Experts of a small language model: a sigmoid router, 604M tokens.
Below are experts of layer 8 (counted from 0) of a mixture-of-experts language model. Rows are named router (the router's row for the expert), down (a neuron's output weights, with its number) and show model dimensions 256-383. Each number is 128 + 32 x the weight over its row's rms, rounded and kept within 0 to 255.
After each expert's rows: "raises" lists some tokens whose logits its average output raises strongly, later layers aside. This comes from a sample of Wikipedia text that the model never trained on.

# expert 12
router [156  59 142 103 112 174 109 193 122 117 150 210 151 138 126  78 140 142 147 148 115 129 157 143 148 196 148  89  96 114 104 120 132 129  68 189 103 149 163 141 108 164  70 109 107 141 119 127 158 146  57 180  79 108 186 105 161 105 174  81 173 124 163 105 151 108  81 150 127 126 114  67 112  86 150 111 104 105 211  89 167 111  92 160  85 119 190 113 162 134 113 162 150 141 106 141 148  81 180 119 149 138 184  70 139 170 136 163 137 174 145 180 122 168 120 124 131 178  86  99 138 180 105 122  99 197 152  79]
down0 [108 124 154  96 121 120 123 157 116 131  76  89 146 151 107 153  98 147 182 165 127 124 164 123 165 102 108 149  64  78 158  81 161 136 134 152  89 136 147 137 161  97 128 166 154  77 146 165 102 144 140 138 127 176 139 126 109 103 139 135 157 113 112 114 155 127 135 158 101  91 142 124 117 118 110  99 106  93  67 130 122  94 113 133 152 142  91 116  90 119 148  67 125 113 109 149 112 186  59 129  75 130  87 106  91 212 103 180 159 131 118  91 136 110 192 114 102 177 145 157 133  54 153 145 152 109 130 100]
down1 [139 101 145 163 146 128 117 116 150 131 146 239 158 145 133 214  97 145 133  90 163  66 163 117 113 129 174 150  91 137 158  98 181 100 151 162 157 175 132 143 163 144 103  90  61 163 142  68 144 127 147 137 116  78 116 110 143 146 110 105 124  92 107 162 153 180 139 208 162 117 113 119 122  93 172  78  84 100 111  90 166 132 118 104  90 136 139 123 165 101 143 126 123  93 112 177 173  94 176 190 105 129 166 137 128 208 142 142 182 102 186 103 116 124 135 109 112 112 184 101 143  87 157 165  90 162 150 113]
down2 [115 152 178 166 136 136 158 174 116 114 103 169 126 128 169 143 154 122 144 161 135 155  36  98 143 117 163 119 135 145 139 119 122  84 134 125  82 121 163 120 167 185  81 118 146 138 112 111 128 183 131  96 122 114 126 202 109 146 124 161 115 107 132  92  74 141  97  92 104 189 127 133  71 145 135 127 176 144 165 153 120 129  92  47 153 167 117  91  84 104 157 125 137  90 133 139 113  73 161 177 136 173 127  67 163  93 117 174 107 193 136 145 118 141 131 176 150 127 134 114 124 138 194 118 171 135 122 123]
raises: "\n", "'", "t", "as", " ", "and"

# expert 13
router [ 76 103 167  90 143 147  99 105  87 139 186 129 122  78  92 134 146 111 151 154 139 128 132  90 168  93 121 126  77  96 112 129 151 100 142  78 154 153 137 110 159 131 176 132 134 157  77 149 113 154 166 165 137 101  94  47 114 117 128  87 178 118 159 183 157 168  73 188 151 109  52 108 123  91 192  81 130 143 191 114 124 104 125  56 102 119 177 142 167  86  84 100 150 153 103 130 122 103 133 150 136 170 199 102 116 129 147 140 113 116 198 113  72 160 148 155 192 129  94  79 134 148 128 140 113 145 122  72]
down0 [124 145 213 116 126 125 109 114 150 185 101  72 103 100 119 128 138 105 125 188 133  77 104 156 130 215 124 145 151 156 125 184 150 118 124 140  73 141  96 120 104  85 175 134  96 107 159 142 112 152  94 136  55 125  97 113 128 180  96  97 108  86 171  65 144 110 105  76 113 110 118 132 201 155 168 139 136 183 150 107  93 144  80 129  87 132 122 176 112 127  78 154 120  95 164  69  90  91 107 117 160 155  62  71 149  81 180 134 139 125 130 153 152 112 164 118 136 140 129 149 176  93 179 129 184 170  65 137]
down1 [137 176  57 145 118  92 138 143 105 143 133 146 118  76 126 114 120 134 157  80 107 117  84 165  74  78 127  98 105 112 116 171 152 108  94 105 100 161 113 122  67 119 127 108 106  93 116  91 148  99  83  51 116 146 126 115 168 134  72 153 141 119 106  98 157 160 143  91 157 104 157 115  74  88 126 187 103  82 144 126 156 141 105 134 135 109 148 124  66 127 168 152 155 158  72  69  93 108 134 132  85 157  70 129 103  79 114 179 139  93 132  92 178  69 107 154 131 130 138 144 129 178 112 120 147  79 132  72]
down2 [101  84  84 120 101 128 118  79 121 110  94 222 194 152  97 106 105 167 165 166 187 120 146 149 120 154 140 138 110 125 107 138 132 142 134 149 199 123 161 142 152 126  84 129 143 149 126  80  92 101 153 106 177 139 144 107 138 147 181 130  89  67 147 132 140 112  82 103 104 144  82 124 144 181 168  92 154 131 122 109 105 101 140 198  84 138 153 105 147 144 128 139 159 124  81 167 162 160 153 123 141  87 187  71  56 139 163 111 124 127 112 128 155 118 152  96 164 107 136  71 116  89 132  87  94 191  92 101]
raises: ",", ".", " on", " at", " |"

# expert 38
router [141 118 133 110 146 160  99 105 174 115 145 139 142 147 183 106 156 103 116 108 136 148 113 150 159 124 121 142 115 119  96  81 118  99  82 100 169 151 163  86 108 141 125 101 159 141 125 143 156 151 161 151 118  98 131  84 129  62  97 102 104 106 135 156 157 119  82 125 142 126 182 144 138  95 130 126  85 103 197 147 164 176  74  97  76 150 179 113 198 181  70 117 179 109  85 130 122 113 110 159 164 153 164 215 164  78 107 125 100 142 211 104  89 149 124 145 162 110  72 146 145 123 152 142  88 123 133  87]
down0 [142 112 104 114 167 114  89 104  97  89 131 122 136 127 139 107  93 138 105 164  95 133  82 135 156 113 151 150  77  85 102  99 187 163 145  71 124 149 129 154 127 125 125 104 172 112 121 101 148 107 182 160 138 178 143 107 108  91  76 125  83 180 115 121 153 166  83 183 150 140 141 127  86 165 103 131 125 131 139  93 159 160 158 182 224 144 124 129 129 130 162  82 113 105 170 155 173 126 135 116 145 115 171 142 145 153 139 146  70 139 123 115 149 140  91 201  97 104 108 138 184 146 117 174 120  99 133 132]
down1 [114 113 107 177 109 139 108 145 174 162 153 178  99 145 122  94 146 119  99 142  83  89  82 100 137 153 133 122 131 138 146 174 129 151 154 109 127 141 145 170  93  89 151 142 158 146 108 118 166 145  63 116 106 153 118 129 173  92 113 147 102 200 116 133 149 130 112 121 151  87 148 129  85 135  94 113 112 147 156 111  84 155 116 152 157  80 149 101 116  80  95  99 149 115 115 132 100 123 134  71 119 136 161 187 123 108 163 124 119 185  92 142 122  98 118 144 138 132 143 126 133  82 154 151 137 115 174 129]
down2 [147 169 121 100 119 159 117 148 130 110 101 143 114  92 131 160 121 117 154  92 118 128 129  97 108 137 126  90  76 153 161 143 135 137  98 163 133 166 148  93 167  99 123  94 110 159 164  91  91 128 172  77 218 181  95  43  92  65 154 111 116 142  79 175 119 144 119 111 171 108 143 123 107 130 105 116 130  87 130 140 163 169 174  74 144 193 118  97 135 132 148 125 132 111 175 125 119 152 135  75 168 152 116 100 170 156 111 119  79  98 132 177 136 130 155 162 117  89 116 136 157 131 131 130 162 104 188 133]
raises: ".", " over", " |", ",", " and"

# expert 2
router [145 132 129 106 108  93 133 138 105 153 125 137 144 109 181 143  96 136 197  79 105 179 119 161 136 156 139 201 114 136 180 136 113 123 157 132 110 166 199 102 125 172 131 130 155 136  99 187 127 116 113 112 164 117  82 113 163 101 133  98 173 111 181 102 127 123 144 150 145 110  99 109  98  77 149  91  56 104 166 138 157  96  59 108  83 154 143 154 122 161  93 126 105 135 111  74  62 131  69  62  98 193 156 146 153 127 152 142 188 139 136 114  70 186 121 118 171 209  93 127 101 129 149 111 131 136 127 109]
down0 [176 150 118 171  78 147 118 124 144 120 163 125 176  89 139 105  82 136 109  98  81 127 130 183 142 149 117 129  87 139 132  99  43 115  90 119 127  95 146 194 111 111  77 140 150 120 140  92  90 142 123 133 147 128 145 114 144  92 110 139 122 167 138  99 131 151 142 110 169 156 135 197 117 114 152  94 108  95 109 116 125 131 191 114 139 121 170 144 141 144 193 187 137 108 141 151 131 151 123 147 145 106 150 179 141 106 108 142 106 104 134 104 103 122 123 130 105 158 161 100 140 160 132 135 127  97 185 108]
down1 [143  80 108 151  74 111 147 119 126 151 185 164 158 100 145 122 196 107 110 148 116 100 101  70 201 176 174 145  96 155  90  92 175 145  75  76 158 162 149 145  75 151  65 143 129  94 174 109  91 128  71 107 140 186 126 169 113 130 107 127 124 163 120 179 153 148 161 181  82 160 149 111 139 151 150 134 130 137 103 105  95 119 129  91  96 166  91  86 110 136 150 127  98  96  85  78 147 141 111  90 137 147 197 137 164 120 109 110 139  97  85  99 159 100 129 101 119  96 103 141 164 173  70 161 155 127 149 108]
down2 [ 88 155 140 102 113 128 138 132 168 172 100 207  86 118  77  81 107 142 140 190 123 154 113 105 140  81 125 116 151  96 133 162 116 118  89  92 128 131 117  87 169 155 110  89 147 161 119 152 187 140 105 103 177 112 153 133 129 174 130 178  72 130 139 111 141 115 117 124 114 124  97 134 185 136 149 100 114 170 140 157 104 134 120 105 135 187 111 112 155  73  89 161  89 177 123 156 137 167 120  86 138 146 110 141  76 147 106 101 126  98  80  70 121 149 125 165 115 114 208 105 111 143 198  38 156 150  99  78]
raises: " |", " and", ";", " of"

# expert 28
router [129 138 136 117 114 132 135 129 105 162 211 120 126 107 121 105 135  82 147 154 155 121 144 128  96 161  93 126  93 120 120  84 127 192 149 129 150 118 156  72 174 163  67 123 117 193  77 121 136 120 128 142 145 120 101  95 150  63  86  93  53 103 137 123 117 119  31 148 141 124 123 124 108 118 163 105 108  67 143  89 157 111  83 123 103 118 103 153 165 155 116  82 133 141  83  70 187 147 109  71 117 179 191 163 167 174 102 135  74 110 169 172  65 139 133  69 159 148 114 128 111 156 132 186  75  92 144  88]
down0 [135 106 131 194 130 110 109 174 121 148 122 210  59 149 206 139  90 188 116 158 115 135 107  94  33  93 113 151 120 142 107 103  81 125 124 152 107 135 137 199 141 156 112  98  91 134 111 152 100 155 117 139 177 151 155  90 100 103  94 145 102 158  86 178 122 132 103  92 139 104 172  83 148 103  74  79 183 128 162 143  99 170  85 169  78 189  93 118 120 121 129 174  95 111 148 155  97 180 156 171  95 138 171 141 109 166  90  80 113 171 128 134 213 145 202 137 156 147 106  63 131 102 143  98 150 101 101 192]
down1 [171 127 115 115 155  96 102  95 102 104 125 166 192 110 131 128 147 118 123 163 189 187  78  86  85 136 127 139 176 148 145  90  65 117 178 126  75  80 178 114 118 106  92 170 121   2 158  90 140 123 149  99 155 138 132 169  99 106 146 102  78 148 179 151 129 130  88  61 183 149 189 113 148  94 116 111  76 115 109 113 114  89  90 133 124 124 159 125 158 117  90 141  84  59 148 116 161  91 126 203 121 111 131  76 185 159 168 156 156 157 182 137 100 195  71 204 126 183  97 138 130 201 149  71  83 111  81 148]
down2 [145 180  71 139 168  90  80 141 140  88 173 129 132 184 171 196 123 133  97 131  79 168  82 131  97  75 131 159 122  91 145  68  78 139 129 156 123  85 130 148 141 131 123 152  94 139  91  98 165 190 125 151 176 114 141 124  38 110 159 144 134 121 123 124 139 115 149 106 116 160 134  93 151 108 115 138 178 122 150 151 157 191 118  98 133 150 127 192 159  69  47 195 175 148  99 192 183 132  89  83  98 113 139 111 144 151 142 102 127 115 158 126 145  95 126 176 170 125 107  89 141 147 163 173 146 161 165 128]
raises: "\"", " a", " his", " the"

# expert 18
router [143 127 117 135 106 134 110 117  87 126 183  89 164 130  99 114 191  81 171 130 101 157  95 133 127 180 134 149 104 145 139 165 121 151  98 119 131 195 179  93 171 144 136 105 120 120  79 135 138 154 178  91 159 110 112  90 118  73 122 129 105 150 136 125 163 141 144 169 159 151  93 118  96  82 130 168 145 104 188 115 177 109  74 110 159 167 111 144 122  84  87  96 168 174  62  36 115 104  67 121 191 191 121 148 134 110 146 116 161 150 160 163  68 178 138 123 102 127 113 133 149 186 102 204 100 129  60 102]
down0 [148  98 182 144  95 136  94 179 133 151 167  81 159  95 110  78 137 174  86  94 180  21 100  93 133 126 116 106 141 150  40 158 131 161 101 120  79 115  71 149 117  99 150 170 172 114 162 155 134 118 164 173 105 118 125  97 116 112 167 186 123  90 104 160 113  94 162 194 131 153 123  97 163 165 107 109 150 180 121 133 162 181 155  98  83 143 131 149  88 121 121 163  77 167 209 101 139 124 190 205 107 132 124 101  75 124  97 177 135 111 151 153 118 162 158 124 140  96 178  95 137 188  89  66 111 128  77 161]
down1 [128 115  64 133 130 153  66 128  70 145 113 148 101 135 160 119 116 142 140 151 127 136  99 128 117 161 130  71 108  97 122 123 127 111 135 136 197  78 126  94 164 103 143 109 109 151 152 153  95 104 146 146 112 128 129 153 108 155 118 184 135 155 147 150  99 119 131  98 121  93 168 139 123 148 130 209 105 156 128 184 132  99  72 115 120 177 114 119 113  64 126 137 129  81 156 143 184 126  97  67  82 122 155 116 115 124 132  88 123  85 103 124 147 126 133 152 167 114 180 141 129 163 201 120  81 109 106 182]
down2 [ 83  95 153 109 196 118  92  94 137 125  86 152 160  97 132  88 127 111 110  94 196 192 116 182 159 153 144 131 159 113 173 121 120 133  79 130  91 162 212 135  65 188  47 163  72  35 194 129 130  46 113 157 145 120  95  98 149 150 154 126 122 123  54 130 152 120 153  88 156 140 141 108 123 134 147 134  69 174  83 105 161  67 103 160 159 148 112  81 127 133  96 117 131 127  69 109 125 155 165 157 105 173  57 148 102 124  85 115 135 149 123 126 101 105 123 143 115 153  98 157 108  87 152 136 100 127  76 134]
raises: "s)", "s.", " such"

# expert 20
router [ 56 138 139 134  98 146 140  66  95  80 159 157 138 101 160 148 143 119 220 160 126 128 124 130 107 177 132 113  83 114 118 122 102 167  77  92 135 109 148  73 174 103 170 109 154 108  57 163 126  94 109 185 174 134 114 129 140  68 133 119 142 154 124 111 150 128  98 224 122 136 122  90 140  77 149 111  94 150 136 172 121 117 136 113  89 158 112 168 120 100 119 145 138 173 101 129  95 124 154 123 148 163 153 129  71 126 162 156 113 158 154  90 106 148 119  96 192 142 124 131 127 103 117 131 116 136 149  72]
down5 [140 129 143  76 119 156 160 130 110 143 147 193 163 147 143  91 148 116 147 131 153  95  47 139 119 133  74 142 165 113 221 118 146 105 138 120 141 181 175 121 106 114 141  89 157 124 147 147  91 153 153 150  50  99 119 158  57 122 131 105  83 112  70 103  97 161  86 111 106 121 130 102 162 140 101 110 116  75 149 108 117  76 138 169 133 111 190 129 132 154 180 115  81 152 122 137  89 144 170 175 167 138 140 208 165 144  99 158 127 114 110 118  96 172  79 136 112 141 135 129  60 146 126 128  77 117 134 135]
down6 [149 164 160 128 145 122 177 104  87 145 149 133 116 140 117 160  58 102 180 177 149 122 139 135 125 135 148 151 168 102 103 108  88 156 113 179 128 145 135 109 101  89 135 114 134 160 122 137  88 139 149 102 152 119 121 132 137 153 137 147 156 178 133 133 113 111 139 136 168 150 143 142 115 140 131 178 152 114  65  67 178  97 151 128 128 124  83 114 187 149 108 141 141 119 125 168 104 130 171  77 195 127 104 128 139  90 123  96 174  49 185 189 208 114 132 132 180 112  89 212 139  92 126 146 116 137 135 125]
down7 [122  90  80 134 177 172  92 174 136 161 115 162 218 153 171 210 117 156 178 128 130 125  87 148  98 158 154 132 153 164 105 153 160 161  97 150 166  99 101 135 164  84 113 121 120 101 130 171  94  55 119 125 167 179 158 135 137 128 111 137  86 129 145 160 108 105 180 112 157 121  58 138 179 159 155 150  76 151  54 117 167 133  95 137  90 138 113 158  91 127 118 103 104  85 128  93 158 135 139 199 119 138 148  97 100  69 135 137 170 125 111 110 121  77  88 108 154 126 148 152 125 170  98 142 111 106 115 161]
raises: "\n", " |", " He", " and", "'", " (Note:"

# expert 5
router [133 121 156 113  88 140  86  74 118  87 200 119 113  68 115 115 104 128 190 113 164 110 102 152 160 178 107 126  43 133 109 128  88  96  91 113 141 167 139 129 154 176 117  88 110 166 120 172 123 120 126 175 178  90 148 175 115 118 114  97 128 144 191 149 142  53  97 120 208  94  91  58  90 117 148 113 143 163 159 149 122 182  82 105  94 128 153 151  99 152 144 117 115 135 110 104 146 107 119 105 139 160 158 197 130 146 146 200  87  72 132 150 131 142 108 146  87 131  70 122 168 177 117 220 103 137 113 111]
down0 [105 107 109 104 192 202 196 143 155  75 113 186  86 134 126 184 177 106 197 143 149 184 116 106 104 132 127 140 120  58 142 142 151 110  78  86 154 159 166 111 135 125 134  67  90  78 166 136 121 138 117  87 103  88 155  78 165  93 103 146 109 128  97 119 134 150 120  88 180 162 149 119 128 155 128  89 158  81 131 208  97 151 126  96 154 106 144 121 123 120 122  91 149 112  47 119 135 162 112 124  91 120  63 102 152 134  90  73 160 128 140 101 148 121 121 197 103 150 114 116  84 133 186 122 113 136 124 121]
down1 [ 96 143 122 178 124 136 137 130 120 170 148 211 126 196 138 169 104 126  88 157 156 123  32 178 151 112  76 121 105 105 136 112 100 134 157  96 153 117 151 107 120 157 139 136  99 104  82 146 130 112 164 179 176  68 139 140  98 128 137 121 193 143 135 120 145 141 203 129 139 130 192 163  74 134 130 147 129 110 128 139  65 123  71  85 134 230 143 150  44 118 124 112 124 103 194 151 161 202 148 107 144 125  70 168  95 104 150  91 148  94 180 131 123  84 138 102 181  64 122 127 143 162 130 111 106 136 124 118]
down2 [129 139 130 116 116 141  96 121 112  77 152 183 166 141 123 110 101 119 138 120 128  86 189 167 106 132 113 130 153 133  63 106 132 140 144  86 128 152 145 170  94  85 140 115 114 202 131 133  93 154 114 162 141 161 179 109 103 165 113  87 132  58 154 158 143 114  85 114 113 138 197 127 174  82 111  97 139 107 133 176  92 151 134 110 100 183 100  74 162  62 143 116 100 106  84 169 133 106  95  69 120 110 124  97  78 132 117 133 160 141 104 137 150 162 148  89 135 119 106 116 105 101 153 110 105 129 135 194]
raises: "iant", "–", "/"

# expert 27
router [ 70  89  89 134 112 141 140 127  90 108 156  66  81 115 137  53 106 133 126 121 177 109 138  97 120 140 113 102  85 146 160 114 183  90 109 149 135 116 138 102 104  92 165 113 200  94  92  74 192  66 178 165 150  92  97 166 141 124 105 114 121  86 135 126 157 150  99 154 187 136 105 148  74  96 143 135  90 103 160 126 184 167 107 102 126 102 186 185 186 131 111  58 110 134  54  57 122 123 134  74  77 158  88 102 221 130 112 180  49 179 141 143 103 194 124 103 172 156 116 102 113  91 131 143 162 158 176  84]
down0 [118 212  66 133  99  84  99 124  92 159 131 146 130 126 164 111 116 147 148 109 154 155 141  62 120 102 118 106  75  68 215  99 137  64 190 151 143 132 161 108 150 129 168 130 122 182 167 155  45 187 116  99 193 130 169 207 115 169 113 105 128 111  96 121 166 159 117 155  67 173  73 168 146 103 133 161 148 101 113  94  80 187 138  92 148  94 111  91 159 117 116 131 123  99  94 138 151 139 145 167 147  94  87 123 146 158 171  95 123 195 181 112  76 140 165 163  92  99 165  92  65 157 154  72 114 157 157 141]
down1 [ 97 134 172 119 132 132 154 110 132  72 126 117 106 152  93 124  79  93 153 169 127 128 122 135  94 140 162  60  93 138 110 126 130  56 111 179 187 124 138 115  51 115 181 150  93  89 158 131 134 160 183 165 128 125 121  63  47 111 106  94 147 118 124 137 110 121 154 158 123 133 143 138 123 125 152  98 154 161 172  99  78 130 161 162  54 186 149 161 156 172 159 154 159 128 139 127 123 117 170 111 125 153 137  85 140 205 111 114 160 139  86 143  47  68 206 171 125 113 157 126 124 130 159 103 171 158  79 112]
down2 [213 138 158 107 126 176 144 110  70 157  88 144 112 148 129 162 123 101 130 175 101 145 114 162  99 141 106 146 117 145 166 139 148  85 135 107  61 108 133 110  98 103 115  79 154  83 143 122 101 127 132 117 102 185  68  43  77 145 153  98 149 122 113 148 101 138 103  92 104  32  80 132 165  94 146 116 122 120 112 143  62 142 203 168 125  90 135 114 147 115 111 196  80 116 107 160 114 100 194 156  97 171 109 101 161  75 167 133  65 119 130 117 119 125 127 106 197  94 126 135 105 143 118  89 160 130 135 158]
raises: "th", "x", "c", "p", "st", "m"

# expert 4
router [111  69 163 104 119 106 183  58 116  96 190 130 130  77 108 132 104 128 161 131 184  82  81 160 122 168 125 175 116 134 114 136 114 101 135 138 105 154 138  64 148 137 136  98 127 203  57 138 101 102 123 115 161 176 156 136 141 122 155 102 152 119 135 106 140 106  29 123  87 132 112 101 138 116  77 142 105 108 205 140 141  91 107 145 117 170 130 107 161 180  93  86 171  95 129  43 110 103 131 116 158 195  94 100 130 138  91 143 134 181 122 128 108 181 166 131 167 137  85 123 120 134 147 160  70 150 111  90]
down0 [102 116 122 116 132 162  73 141  93 149 133 134 109  96 113 121 105 125 112 141  66 140 179 150 146  71 115  82 100 138  84 151  67 154 119 135 141 115  57  86  28  87 147 147 108 158 107 176 112  97 130  95 109 195 122 120 152 103  88 200 168 129 140 138 162 148 132 175  71 128 120 104 159 175  94 111 123 172 105 106 107 161  98 154 157  95 133  46  69 148 111 160 130 188 105  93 204 104 129  83 102 159 130  93 125 187 139 162 135 146 114 134  55 146 149  90 113 181 115 103  93 188 125 146  98 143 125 141]
down1 [105 149 138 162 108 125 122 168 147 157 123 131 158 141 102  81 111 114 129 153 168 136 202 151 154 139  97 156 153 108 188 101 165 122 130 167 109  72 154  92 153 177  99 130 105 121 114 145 128 212 183 175 128 101  94 134 150 143 126  41 137 100 134 116 161 149  49  95 111 190 111 146 124 136 145 124 137 193 149 177 124 152 140  81  75 114  64 184 140  78 155 201  88 101  97 103  97 163 169 206 114 137 112 118 167 116 129 124 130 154 110 139 105 170 140  69 131 190 125 147 132 125 117 152 173 191  79 119]
down2 [159 154  99 117 196 150 157 121  93 159 126 111 153 149 134 114 125 140 108  50 168 131 162 153 121 140 115 195 123 138 111 142 164 113 133 118 137 152 156 160  84 150 136 130 153 143 120 118 113 140 175 108 119 143 138 128 145 117 130 119 173 165 165 121 122 121 142 150 139  36 118 196 110  75 106 159  61  76 140 120 140 123 115 128 173  76 146 144 112 143 129 117 105 136 124 163 162  75 114 187 129 165  86  90  64 100 129  82 126  99  77  97 107 117 145 141 123 202 168 162 116  98 106  97 138  55 141  93]
raises: " of", " at", " |", " in", "\n", " and"

# expert 33
router [132 158 142  86  78 123 106  87 110 123 172 152 135 161 108 117 109 101 172 154 100 143 108 115 159 208 146 115 124  99 112  95 155 150 105 145 163 171 154  92 166 154 139 148 136 142  77 192 135 129 145 194 138 135 116 125  80  86 165 133 140 156 163 102 115 136  55 162 117 144 139  78  58  98 190 140 156 151 183 109 129 164 107  96  99 174 117 177  93 102 125  93 164 169  99 117 131 105 115 142 136 165 189 137 177 166 164 147  71 153 198 120 110 159 169  72 163 176 108 186 107 112 141 152 143 138 125 109]
down0 [144 105 130 183 154 193 102 132 133 171  82 165 105 120 169 123 134 128 134  60 138 153 183 169  98 106 157 137 167  97 132 135  89 134 162  76 110 135 121 133 165  61 111  69 141  53 147 136 139 128 147  99 143 106 133 131 145 128 172 114  84 129  68 142 177 132 153 155 152 156 190 154  89  93 136 100 114 145 101 145 187 175 168 117 126 110 148 157 108 137 118 169 116 127 100 130 210 156  93 146 113 116  55 108 147  52 145 149 123 134 108 134 106 162 143 106  95  72  88 152 110 130 112 142 163 129 150 130]
down1 [151 167 115 145 101  98 171 130 110 113 127 118  98 120 145 154 176 130 122 126 155 113 177 133 116 137 143 168 136 209 121 111 147 149 111  71 104 103 148 110 127 143 142 129  62 124  97 111  92 124 125  58 109 154 148 181 227 143 137  72 139 115 159 122 109 113  99 188 113 112  87 129 120 145 127 146 142 137 119  93 150  80 170 112  94 159 171  96 129 145 147 153 159 109 198 120 162  92 117 122 141 128 109  92 104 103 164 171 155 174 106 130 102 145 161 103 108 130 108 107 113 170 171  90 163 158 153  91]
down2 [154  90  98 136 113 113 117 176 158  84 120  83 133 103 140 150 105 117 125 176  92 119 115 161  87 105 150 133  81 105 155 112  79  88 112 143 147 125 110 163 153 109 128 125  94 163 133 146  76  99 137 137 180 187 115 159 134 144  92 166 132 124 100 102 121 152 115 159 141 139 137 100  93 113  71  98 168 146 150 161 194 165 149 138 177  68  98 113 144  83 151 153 152 125 152 174 147 159 129  70 142 157 165 166 165 102 147 168 105  84 146 156  64 126 119 164 165  90 113 173 153 152 163 151 147 117  93 162]
raises: "\n", " In", " However,", " This", " These", " According"

# expert 0
router [120 115 128  86  84 128 139 141 142 114 172  48 112 113 145  71 145  71 115 142  94 131 141 102 119 145  98 130 116 165  98 127 136 142 134  77 201 145 174 153 135 130 137 114 162 200  58 145 156 150 118 167 133 107 114 141 152 119 124  96 102 107 131  91 104 117  49 143 162  71 123  94  60 106 129  83 185 108 117 119 144 175  39   0  96 155 144 129 203 158 115 114 182 154 159 108 107 117 209  53 145 175 151 121 156 160 169 109  95 144 192 124 113 121 183 113 134 155  97 143 131 170 151 162 121 120 134  97]
down5 [141 154 132 148 105 173 154 116  69 117 112 168 107 128 149 118 158 142 124  64 163  99 102 177 105 147 111 130  95 145 114 127 158 139 135 175 119 122  99  82 169 186  99  82 141  40  91 158 106  98 155 154 121  87 164  95 175 107 247 140 128 134 175 211 153 115 205 133 120 137  95  52 117  80 109 102 128  80 119 184  96 181 186 180 104 113 112 125  84 126 165 136 106 170 105 158 140  83 109  87 184 134  88 129 111 137 121 158 108 175 150 151 125 102 149 158 169 180  96 136 158 153  89 160 156 141 141 157]
down6 [125 100 135 153 123 149 148 130 127 121 127 163 106  98  90 179 152 134 151 130 122 130 166 115  80 137  69 139 149 133 176 125 120 148 134 120 143 117  80  96  85 114 100 150 110 150 118 152 120  77 139 137 183 206 122 138 127 144 197 120 164 147 148  80 113 165 141  86 144 125 172 126 157 110 151 146  94 131 155 162 185 130  98 121 156 110  81 113 162 157 127 100 123 100 136  21 143 129  73 111 122 197 133  98 125 108 165 133 110  77 100 105 180 117 123  91 116 181 150 160  94 140 153 136 122  96  95 113]
down7 [119 106 127 168 132 132 167 107 164 151 169 152 135 140 175 115 117 207 107 153 140  71 171 175 149 136 138 149  77 119 169 178 157 151 157 148 148 131 136 110  93 160 135 117 142 115 107 166 193 122 167 166  77 148 128 117 101 177 156 152 141 155 143 174 183  89 124 123 154 144 120 147 117 142 131 125 147 138  77 158 174 112  91 131 120 102  71 125 113 126 137 152  93 170 138  76  94 131 113 177  80 103 141 139 135 110  83 149 182 142 155 132 156 143 126 185  75  95 120 118  78  87 115  99 177 118 117 109]
raises: "\n", "-", ".", "==", "==See", "—"

# expert 23
router [140 102 164 136 122 101 137  68 126 111 144  93 104  92 146 133 100  70 162 123 154 173 177 167 130 129 129  99 138 112  88 103 116 136 120  94  97 205 180 134 195 127 162 115 149 110 101 114 179  46  98 144 109 109 154  89 160 120 206  83 144  99 103 150 138 145 122 183 112 105 146  97  83 140 193 123  69 130  98 116 174 113 131 121  73 134 159 109 159 161 141  68 115 137 109 116 145 121 129 111 131 185 133 118 142 169 109 141 126 188 163 120  92 170 113 120 130 137 126 100 127 167 123 117  88 138 145  99]
down5 [117 121 163 147 130 124  87 109  76 116 107 103 143  75 125 160 143 117 155 111 137 104  94 165  81 174 121  95  60  64 184 115 111 136 155 137 141  66  95  96 124 147  99 153 144 111 112 168  91 164 166  80 100 106 117  78  94 136 116 125 140  86 161 122 132 142 129 156  97  88 148 170 169 122 131  95 151 145 119 128 105 150 155 162 137 171  99 140 112 111 151 102 101 113 104 153 101 117  99 148 158 113 120 129  86 174  66 158 133 119 155 120 113 146 105 165 118 158 151 120 147  95  86 104 104 109 109 149]
down6 [115 183 138  86 147 162 142 137 122 161 181 130  64 119 116 123 144  94 148 121  75  64 146 134 105 107 130 112 158  62 109 145 148 159 139 110 140  50 182 144 103 111 154 142 132 119 169 153 165 161 100 162 135 109 141  59 202 131 127 194 115 129  84 202 128 100 110 154  98  92 100 129 129 100 114  88 104 138  94 140 115 102 105 151 133 114  90 199 152 123 109 142 101 145 103 121 123 161 136 123 189 154 117 113  56 139 157 126 131  73 143 105 152 132 206 129 167  95 156 101 112 140 120 135 124  61  96  53]
down7 [ 95 100 168 131 155 199 121 125  85  83  93 199 143 103 126 145  90 161 158 117 127 130  95 157  90 138 176 154 154  98  98 180 127 102  80 158 114  99 185 134  47  78 119 106 153  97 143  86 168  69 168 112 101 169 190 100 156 125 108 197 128  94 102 115 220  90 153  97 124 118 127 104 185  86 130 124 117 189 121 148 151  71 151 153 123 149 157  96  67 117 140 136 158 159 113  90 149 123 182  95 136  62 146 149 144 120 134  88 119  73 157 159 212 164 122 152  82  91  98 144 127 115 173  91 100 175  82 129]
raises: "\n", "\n ", " and", "/", ";"